python train.py --hidden_size=320 --n_experts=96 --hidden_act="squared_relu" --moe_layers=[2, 3, 4, 5, 6, 7, 8] --balance_loss=0.00771 --balance_bias=false --lr_router=0.000356 --norm="rmsnorm" --norm_eps=1e-07 --tie_word_embeddings="early" --optimizer="soap_variant" --learning_rate=0.00828 --max_grad_norm=0.5 --max_seq_len=2048 --max_steps=7198
Below are experts of layer 4 (counted from 0) of a mixture-of-experts language model. Rows are named router (the router's row for the expert), up (a neuron's input weights, with its number) and show model dimensions 0-63. Each number is 200 + 40 x the weight over its row's rms, rounded and kept within 0 to 999.
Before each expert's rows: a language model's description of what the expert responds to. This comes from a sample of Wikipedia text that the model never trained on.

# expert 26
It responds to: Nouns and compound pieces in sports and entertainment contexts, such as record, game, film, debut, medalist, Hip-Hop, Single-player, Shootout.
router,156,111,234,191,209,228,152,282,164,219,227,208,156,275,212,205,194,168,210,179,212,223,249,247,191,200,174,254,184,300,180,210,199,215,212,284,167,168,196,180,159,203,248,158,269,230,207,140,199,189,111,233,173,176,225,178,192,220,124,161,202,217,249,194
up0,236,144,130,188,178,183,173,137,235,156,209,171,198,143,236,198,220,163,267,230,198,142,203,286,159,177,257,177,230,139,257,170,166,152,361,217,132,196,234,197,112,169,213,260,177,230,243,229,212,278,216,128,217,130,234,162,203,214,294,145,215,153,223,201
up1,232,226,256,211,118,145,221,145,207,148,228,144,204,221,211,184,220,190,152,176,244,248,195,161,254,232,198,159,231,275,229,256,219,214,245,205,202,159,230,181,196,154,168,240,221,190,173,177,172,157,214,224,247,190,213,239,188,224,268,192,245,196,195,190
up2,216,265,174,149,267,271,152,188,230,168,137,195,213,139,208,257,193,140,210,225,152,168,245,193,220,231,137,143,213,217,155,180,212,196,233,247,217,172,207,178,165,216,188,149,169,174,161,189,213,227,208,197,184,213,195,125,197,151,144,213,152,213,168,172
up3,272,206,244,153,204,233,252,188,215,132,206,160,173,165,195,221,176,202,175,152,266,128,198,230,249,194,217,246,151,225,179,220,155,183,213,146,210,200,253,232,218,158,256,165,210,149,194,142,197,221,247,153,226,184,151,282,215,244,170,139,252,87,232,197
up4,213,180,144,204,175,236,210,125,211,191,196,187,259,207,130,295,207,265,162,198,174,160,224,226,210,210,254,163,198,159,155,200,209,280,177,177,154,266,140,205,226,276,218,240,203,305,171,151,244,183,214,158,227,257,137,170,207,274,275,197,177,170,159,207
up5,250,186,171,172,200,164,108,211,218,253,229,161,150,211,212,239,201,181,275,217,270,122,256,220,211,196,268,198,195,223,200,281,170,232,244,161,204,274,139,180,251,169,187,135,181,174,204,239,235,164,164,248,223,246,165,169,134,136,213,170,190,166,272,233
up6,131,215,164,204,264,228,188,161,259,206,142,178,186,232,198,263,176,245,229,192,204,230,184,178,224,233,195,191,206,247,233,179,267,190,276,251,176,179,276,162,199,184,168,160,268,168,205,265,238,222,183,292,210,204,200,187,197,162,273,197,166,228,245,224
up7,170,142,220,236,255,244,214,156,245,274,214,208,209,191,247,211,194,213,192,198,238,235,189,217,209,180,256,192,222,191,162,171,219,214,243,174,190,155,272,160,210,166,226,275,230,196,229,174,224,201,264,110,139,222,124,259,180,238,180,146,140,160,259,215
up8,181,181,228,202,171,161,237,213,189,173,246,237,197,195,178,229,196,188,167,230,125,185,105,205,198,213,234,200,206,184,259,207,166,162,191,249,153,231,165,143,220,223,240,174,130,231,175,210,191,189,233,229,170,195,248,139,205,213,159,228,241,239,202,113
up9,185,163,210,256,191,256,158,187,214,232,213,241,169,185,220,202,159,242,135,184,239,203,268,156,173,202,280,201,261,240,254,274,184,129,295,223,170,238,285,140,218,155,187,207,198,206,190,228,212,159,185,136,203,201,141,201,178,177,171,213,203,261,184,176
up10,206,169,181,235,172,227,197,194,169,183,177,103,215,205,201,259,217,220,237,152,197,231,175,226,143,202,239,195,187,205,203,168,197,249,233,222,199,201,185,212,204,168,189,144,202,152,208,190,208,174,185,191,193,181,246,200,224,127,281,247,184,220,131,171
up11,188,264,217,227,129,224,272,195,157,198,166,302,265,196,201,149,175,148,206,211,130,176,200,211,219,150,222,161,180,162,262,176,207,265,117,257,207,227,203,209,209,219,237,249,192,202,218,301,167,231,179,224,237,200,200,231,276,225,213,189,144,204,168,271
up12,143,248,192,204,156,214,223,270,195,135,234,175,206,208,188,202,219,196,248,178,224,265,170,226,190,169,202,175,191,145,200,232,186,168,148,200,115,182,190,138,132,173,228,250,263,141,224,215,173,254,164,246,198,148,287,200,212,260,145,90,186,191,215,194
up13,188,172,220,234,225,218,180,165,267,244,176,226,217,103,247,214,84,219,194,165,199,243,224,204,205,233,197,137,260,211,191,247,216,157,221,139,245,174,162,174,237,180,263,226,291,219,262,260,140,237,141,175,137,180,194,206,233,173,239,166,287,175,171,217
up14,162,235,196,248,134,262,177,167,167,184,176,178,199,207,199,198,92,242,191,233,219,233,165,257,150,134,238,166,174,168,199,118,181,219,187,209,191,211,215,242,258,207,169,261,224,200,198,211,159,196,233,180,232,181,227,211,151,166,133,183,230,224,191,178
up15,190,172,208,148,225,235,182,221,203,232,218,131,151,253,232,237,166,197,177,257,204,134,269,226,161,190,186,194,248,174,309,229,139,182,245,204,156,162,119,169,196,241,212,191,141,254,228,186,178,200,178,255,246,290,208,214,211,223,297,203,205,135,152,279
up16,160,176,195,128,227,219,203,183,166,204,211,246,216,138,185,221,209,174,195,197,263,186,151,168,184,167,211,193,191,161,227,171,190,216,175,248,158,232,168,216,186,166,221,193,178,245,194,203,233,161,251,194,142,160,112,321,228,147,191,204,133,179,199,239
up17,176,223,110,127,120,183,216,189,227,204,172,195,229,229,209,208,206,232,186,197,191,182,227,249,264,166,204,186,251,175,248,180,154,185,198,204,226,115,212,216,162,191,176,230,245,210,184,239,230,149,203,232,131,232,146,170,238,186,204,163,237,181,207,213
up18,253,174,271,233,186,149,208,236,240,202,136,150,213,190,176,125,160,185,271,172,226,277,155,196,120,260,251,188,223,152,215,147,227,236,200,214,176,159,260,205,172,205,112,202,256,185,255,259,197,161,194,105,150,152,142,188,214,271,215,208,124,205,281,234
up19,184,143,153,146,279,218,182,224,248,185,162,273,150,243,184,271,193,272,215,221,158,199,102,181,204,213,169,167,203,161,187,216,206,201,165,205,179,279,204,161,229,166,216,163,163,214,222,182,172,204,186,174,134,172,224,202,212,191,173,210,287,226,163,227
up20,194,225,216,217,206,201,212,221,202,260,185,179,157,132,189,151,285,263,216,175,203,175,151,140,193,220,183,227,222,228,232,171,98,138,165,244,205,152,173,225,205,188,161,230,164,214,154,141,251,239,121,162,158,213,157,130,298,177,229,126,136,232,236,184
up21,93,152,198,113,182,197,130,253,169,180,196,236,168,179,178,243,217,213,221,213,187,261,187,220,238,166,197,227,206,167,201,217,185,251,239,228,155,152,162,237,170,207,164,167,174,137,254,209,218,141,292,230,128,178,193,159,194,187,168,174,177,204,197,153
up22,205,213,160,238,237,170,195,183,190,183,233,255,241,155,168,148,113,257,261,204,175,154,278,202,252,260,246,166,232,189,241,265,258,183,221,168,157,132,173,166,195,215,164,222,237,177,265,212,248,223,218,211,217,223,238,204,206,265,130,179,217,213,230,192
up23,122,197,120,185,186,215,194,188,219,203,216,201,143,197,237,160,188,142,256,292,168,233,182,171,224,133,192,189,265,174,187,210,181,175,244,246,196,214,200,229,187,195,270,273,197,162,183,203,238,193,194,150,157,231,215,226,277,153,206,218,178,250,230,202
up24,209,225,239,214,202,174,149,213,147,250,187,209,270,190,262,188,160,217,192,163,196,113,160,234,206,172,156,194,198,227,162,167,222,182,178,282,218,171,246,178,180,196,177,204,230,157,198,171,200,224,198,268,167,174,134,165,91,221,186,223,206,184,143,190
up25,141,203,264,265,220,188,281,277,196,195,192,245,168,232,270,203,199,206,138,234,149,186,239,211,235,201,213,158,213,134,205,170,252,149,238,238,215,291,202,285,123,160,190,152,225,175,250,149,230,225,195,157,155,180,128,146,150,167,208,174,205,233,198,236
up26,139,100,226,221,231,216,179,202,97,263,211,205,176,264,172,239,165,137,188,173,195,203,132,264,176,170,159,269,219,211,214,235,165,129,214,240,147,160,256,171,173,145,173,183,226,164,208,253,203,202,160,316,234,242,175,204,171,154,125,214,193,202,157,236
up27,243,251,178,202,201,192,220,160,184,171,202,180,252,216,229,282,288,218,179,270,211,247,155,188,187,170,147,177,173,185,196,197,160,234,180,184,198,132,143,186,187,108,199,235,167,158,202,169,158,168,125,161,181,194,198,242,219,218,237,171,162,245,192,154
up28,189,211,229,221,241,166,148,195,206,196,195,218,144,213,265,172,249,178,198,272,263,137,246,215,110,143,226,198,167,171,180,191,205,219,225,205,139,292,194,187,242,161,209,174,220,219,231,184,246,101,127,230,233,152,235,174,176,294,208,176,157,151,154,126
up29,156,201,214,207,220,124,233,208,198,154,217,210,190,285,213,239,141,199,187,188,188,215,176,163,147,233,118,226,104,222,210,164,194,147,203,165,186,187,189,189,255,157,235,244,238,157,187,140,146,184,174,235,190,156,110,171,184,217,214,223,264,223,190,159
up30,194,221,123,163,156,246,152,194,242,179,191,166,188,237,169,213,137,141,133,151,256,162,225,300,198,233,188,168,178,172,197,176,183,160,120,256,180,208,161,168,175,200,166,209,192,155,225,170,185,199,213,202,219,174,169,202,219,208,249,214,243,169,216,65
up31,132,202,246,186,190,221,217,235,158,140,176,228,199,227,211,158,248,245,171,118,235,232,201,175,190,184,188,205,248,267,177,160,159,213,202,168,222,159,179,201,176,129,205,202,243,229,197,196,270,193,183,182,214,239,249,260,248,198,213,116,282,248,220,171
up32,243,182,221,200,185,143,245,162,190,210,140,204,244,219,134,229,233,207,214,158,190,155,236,122,186,288,254,276,220,207,251,213,200,193,196,193,207,187,201,165,234,204,204,181,228,153,201,208,197,261,179,239,183,98,183,174,155,131,168,251,183,237,255,242
up33,199,212,262,160,203,218,186,209,219,214,205,218,230,321,172,258,86,170,245,121,180,223,278,174,190,217,194,116,172,226,230,126,163,180,196,142,189,164,133,172,208,181,193,198,184,254,255,185,217,215,209,153,200,139,196,202,141,177,150,258,278,174,189,227
up34,207,210,151,266,180,209,197,224,148,206,248,246,171,197,243,160,238,143,219,235,177,130,211,220,271,181,193,186,228,244,262,166,197,233,174,180,223,164,138,168,209,178,172,187,126,280,169,257,209,183,286,172,86,256,153,184,182,147,189,157,247,93,166,223
up35,202,201,196,216,286,220,208,168,151,215,150,221,168,269,184,202,191,303,203,120,174,131,133,138,237,196,186,231,134,215,201,235,153,167,162,164,237,235,169,200,215,226,116,221,158,200,243,122,235,214,189,174,226,189,199,191,228,285,255,180,206,167,196,192
up36,159,228,144,203,124,244,197,237,241,207,241,234,181,179,221,205,159,218,246,171,195,240,197,166,267,244,171,150,212,162,241,176,239,208,183,185,170,191,118,270,179,291,176,293,160,268,131,272,205,185,212,248,182,198,197,216,209,222,180,191,231,240,167,242
up37,272,181,199,196,223,172,265,163,256,186,202,149,222,224,203,248,191,150,218,224,183,189,187,195,247,213,198,106,207,147,203,194,139,145,159,214,287,213,187,201,210,219,216,129,259,148,233,202,212,184,235,186,159,205,203,155,174,251,272,141,194,243,159,255
up38,233,206,197,266,191,246,117,217,187,147,217,255,177,246,202,175,198,223,211,247,127,197,184,224,142,279,122,182,274,197,220,246,209,184,202,251,217,219,246,228,125,240,182,169,256,187,143,203,260,212,223,217,179,212,142,204,199,184,220,188,191,267,200,239
up39,196,204,187,225,221,216,209,138,300,184,177,230,242,205,225,175,245,193,217,237,141,138,153,198,194,184,240,199,190,191,166,213,209,208,155,153,149,197,224,124,203,168,306,167,176,198,260,167,158,109,155,165,202,143,250,172,289,183,184,292,190,146,190,175
up40,204,169,177,207,192,184,165,195,241,283,219,191,177,214,205,154,205,258,211,158,222,251,204,150,175,246,213,241,179,193,284,225,204,239,194,124,114,211,186,180,192,187,168,207,241,193,140,136,288,259,203,224,152,136,193,147,254,186,227,281,167,198,218,271
up41,173,177,125,166,192,177,220,177,207,215,227,187,171,207,243,162,181,231,184,158,135,158,179,118,169,194,167,228,126,176,179,198,206,148,249,271,248,192,252,200,197,290,209,182,197,235,254,227,177,186,188,164,160,238,229,200,243,198,246,171,140,201,178,214
up42,198,168,180,180,287,259,216,188,182,209,276,198,185,204,166,203,199,174,235,252,216,197,263,245,232,190,221,207,267,264,222,173,187,210,211,214,194,162,184,206,190,129,226,219,199,266,254,258,243,213,222,156,191,113,178,219,275,195,204,166,225,124,201,257
up43,159,171,263,168,174,202,169,150,215,184,173,225,212,170,216,319,147,282,132,285,187,229,216,193,206,123,189,165,161,207,158,140,196,200,188,161,187,219,263,244,110,191,104,196,201,195,207,185,206,243,203,215,239,190,272,195,252,114,256,156,209,198,282,237
up44,246,151,215,149,170,211,193,144,172,318,226,219,268,305,231,217,221,228,237,251,205,189,218,237,119,258,218,140,186,159,189,164,198,162,177,180,195,274,207,152,244,205,286,231,190,196,171,272,266,186,209,179,84,108,188,237,161,237,163,222,183,194,262,199
up45,201,206,165,247,208,226,167,220,256,155,175,234,182,211,158,240,217,200,205,238,224,261,254,175,210,156,174,191,176,278,200,181,243,154,169,130,235,198,188,177,201,237,210,266,252,194,253,229,227,170,139,235,178,169,197,168,263,201,258,220,207,241,193,156
up46,188,236,119,224,202,189,237,201,258,200,229,234,275,166,185,224,195,118,201,235,207,122,199,84,181,154,174,200,211,222,206,253,218,201,177,277,114,202,134,115,230,196,210,183,180,198,258,138,175,213,224,259,245,193,170,148,262,133,233,162,254,263,205,106
up47,148,269,163,169,189,211,212,201,210,199,155,132,262,195,167,233,151,206,189,161,183,186,230,200,179,205,171,147,167,140,159,193,164,179,199,250,262,248,216,157,191,180,226,162,223,230,215,233,244,217,190,240,215,158,216,126,274,207,221,171,123,233,223,135
up48,260,175,163,219,167,180,134,158,191,192,204,114,210,237,151,168,199,249,205,248,231,166,256,263,208,227,178,140,205,257,205,233,180,230,161,210,235,251,240,178,249,242,296,213,173,170,187,222,239,225,180,217,191,184,199,165,231,167,202,186,161,167,245,165
up49,241,215,197,275,151,223,145,237,98,174,280,156,118,241,266,233,195,276,150,155,209,249,226,187,224,115,163,249,171,214,139,210,215,272,219,261,191,204,183,250,234,220,228,195,244,221,139,201,240,267,202,169,145,255,262,156,179,200,245,216,143,215,239,190
up50,188,220,216,227,140,182,167,218,228,247,189,213,144,241,192,193,235,189,163,248,287,276,270,150,233,166,175,232,145,212,141,136,267,147,178,161,234,160,170,199,180,234,294,207,190,218,246,230,173,159,156,141,211,213,154,215,215,182,219,109,197,209,208,238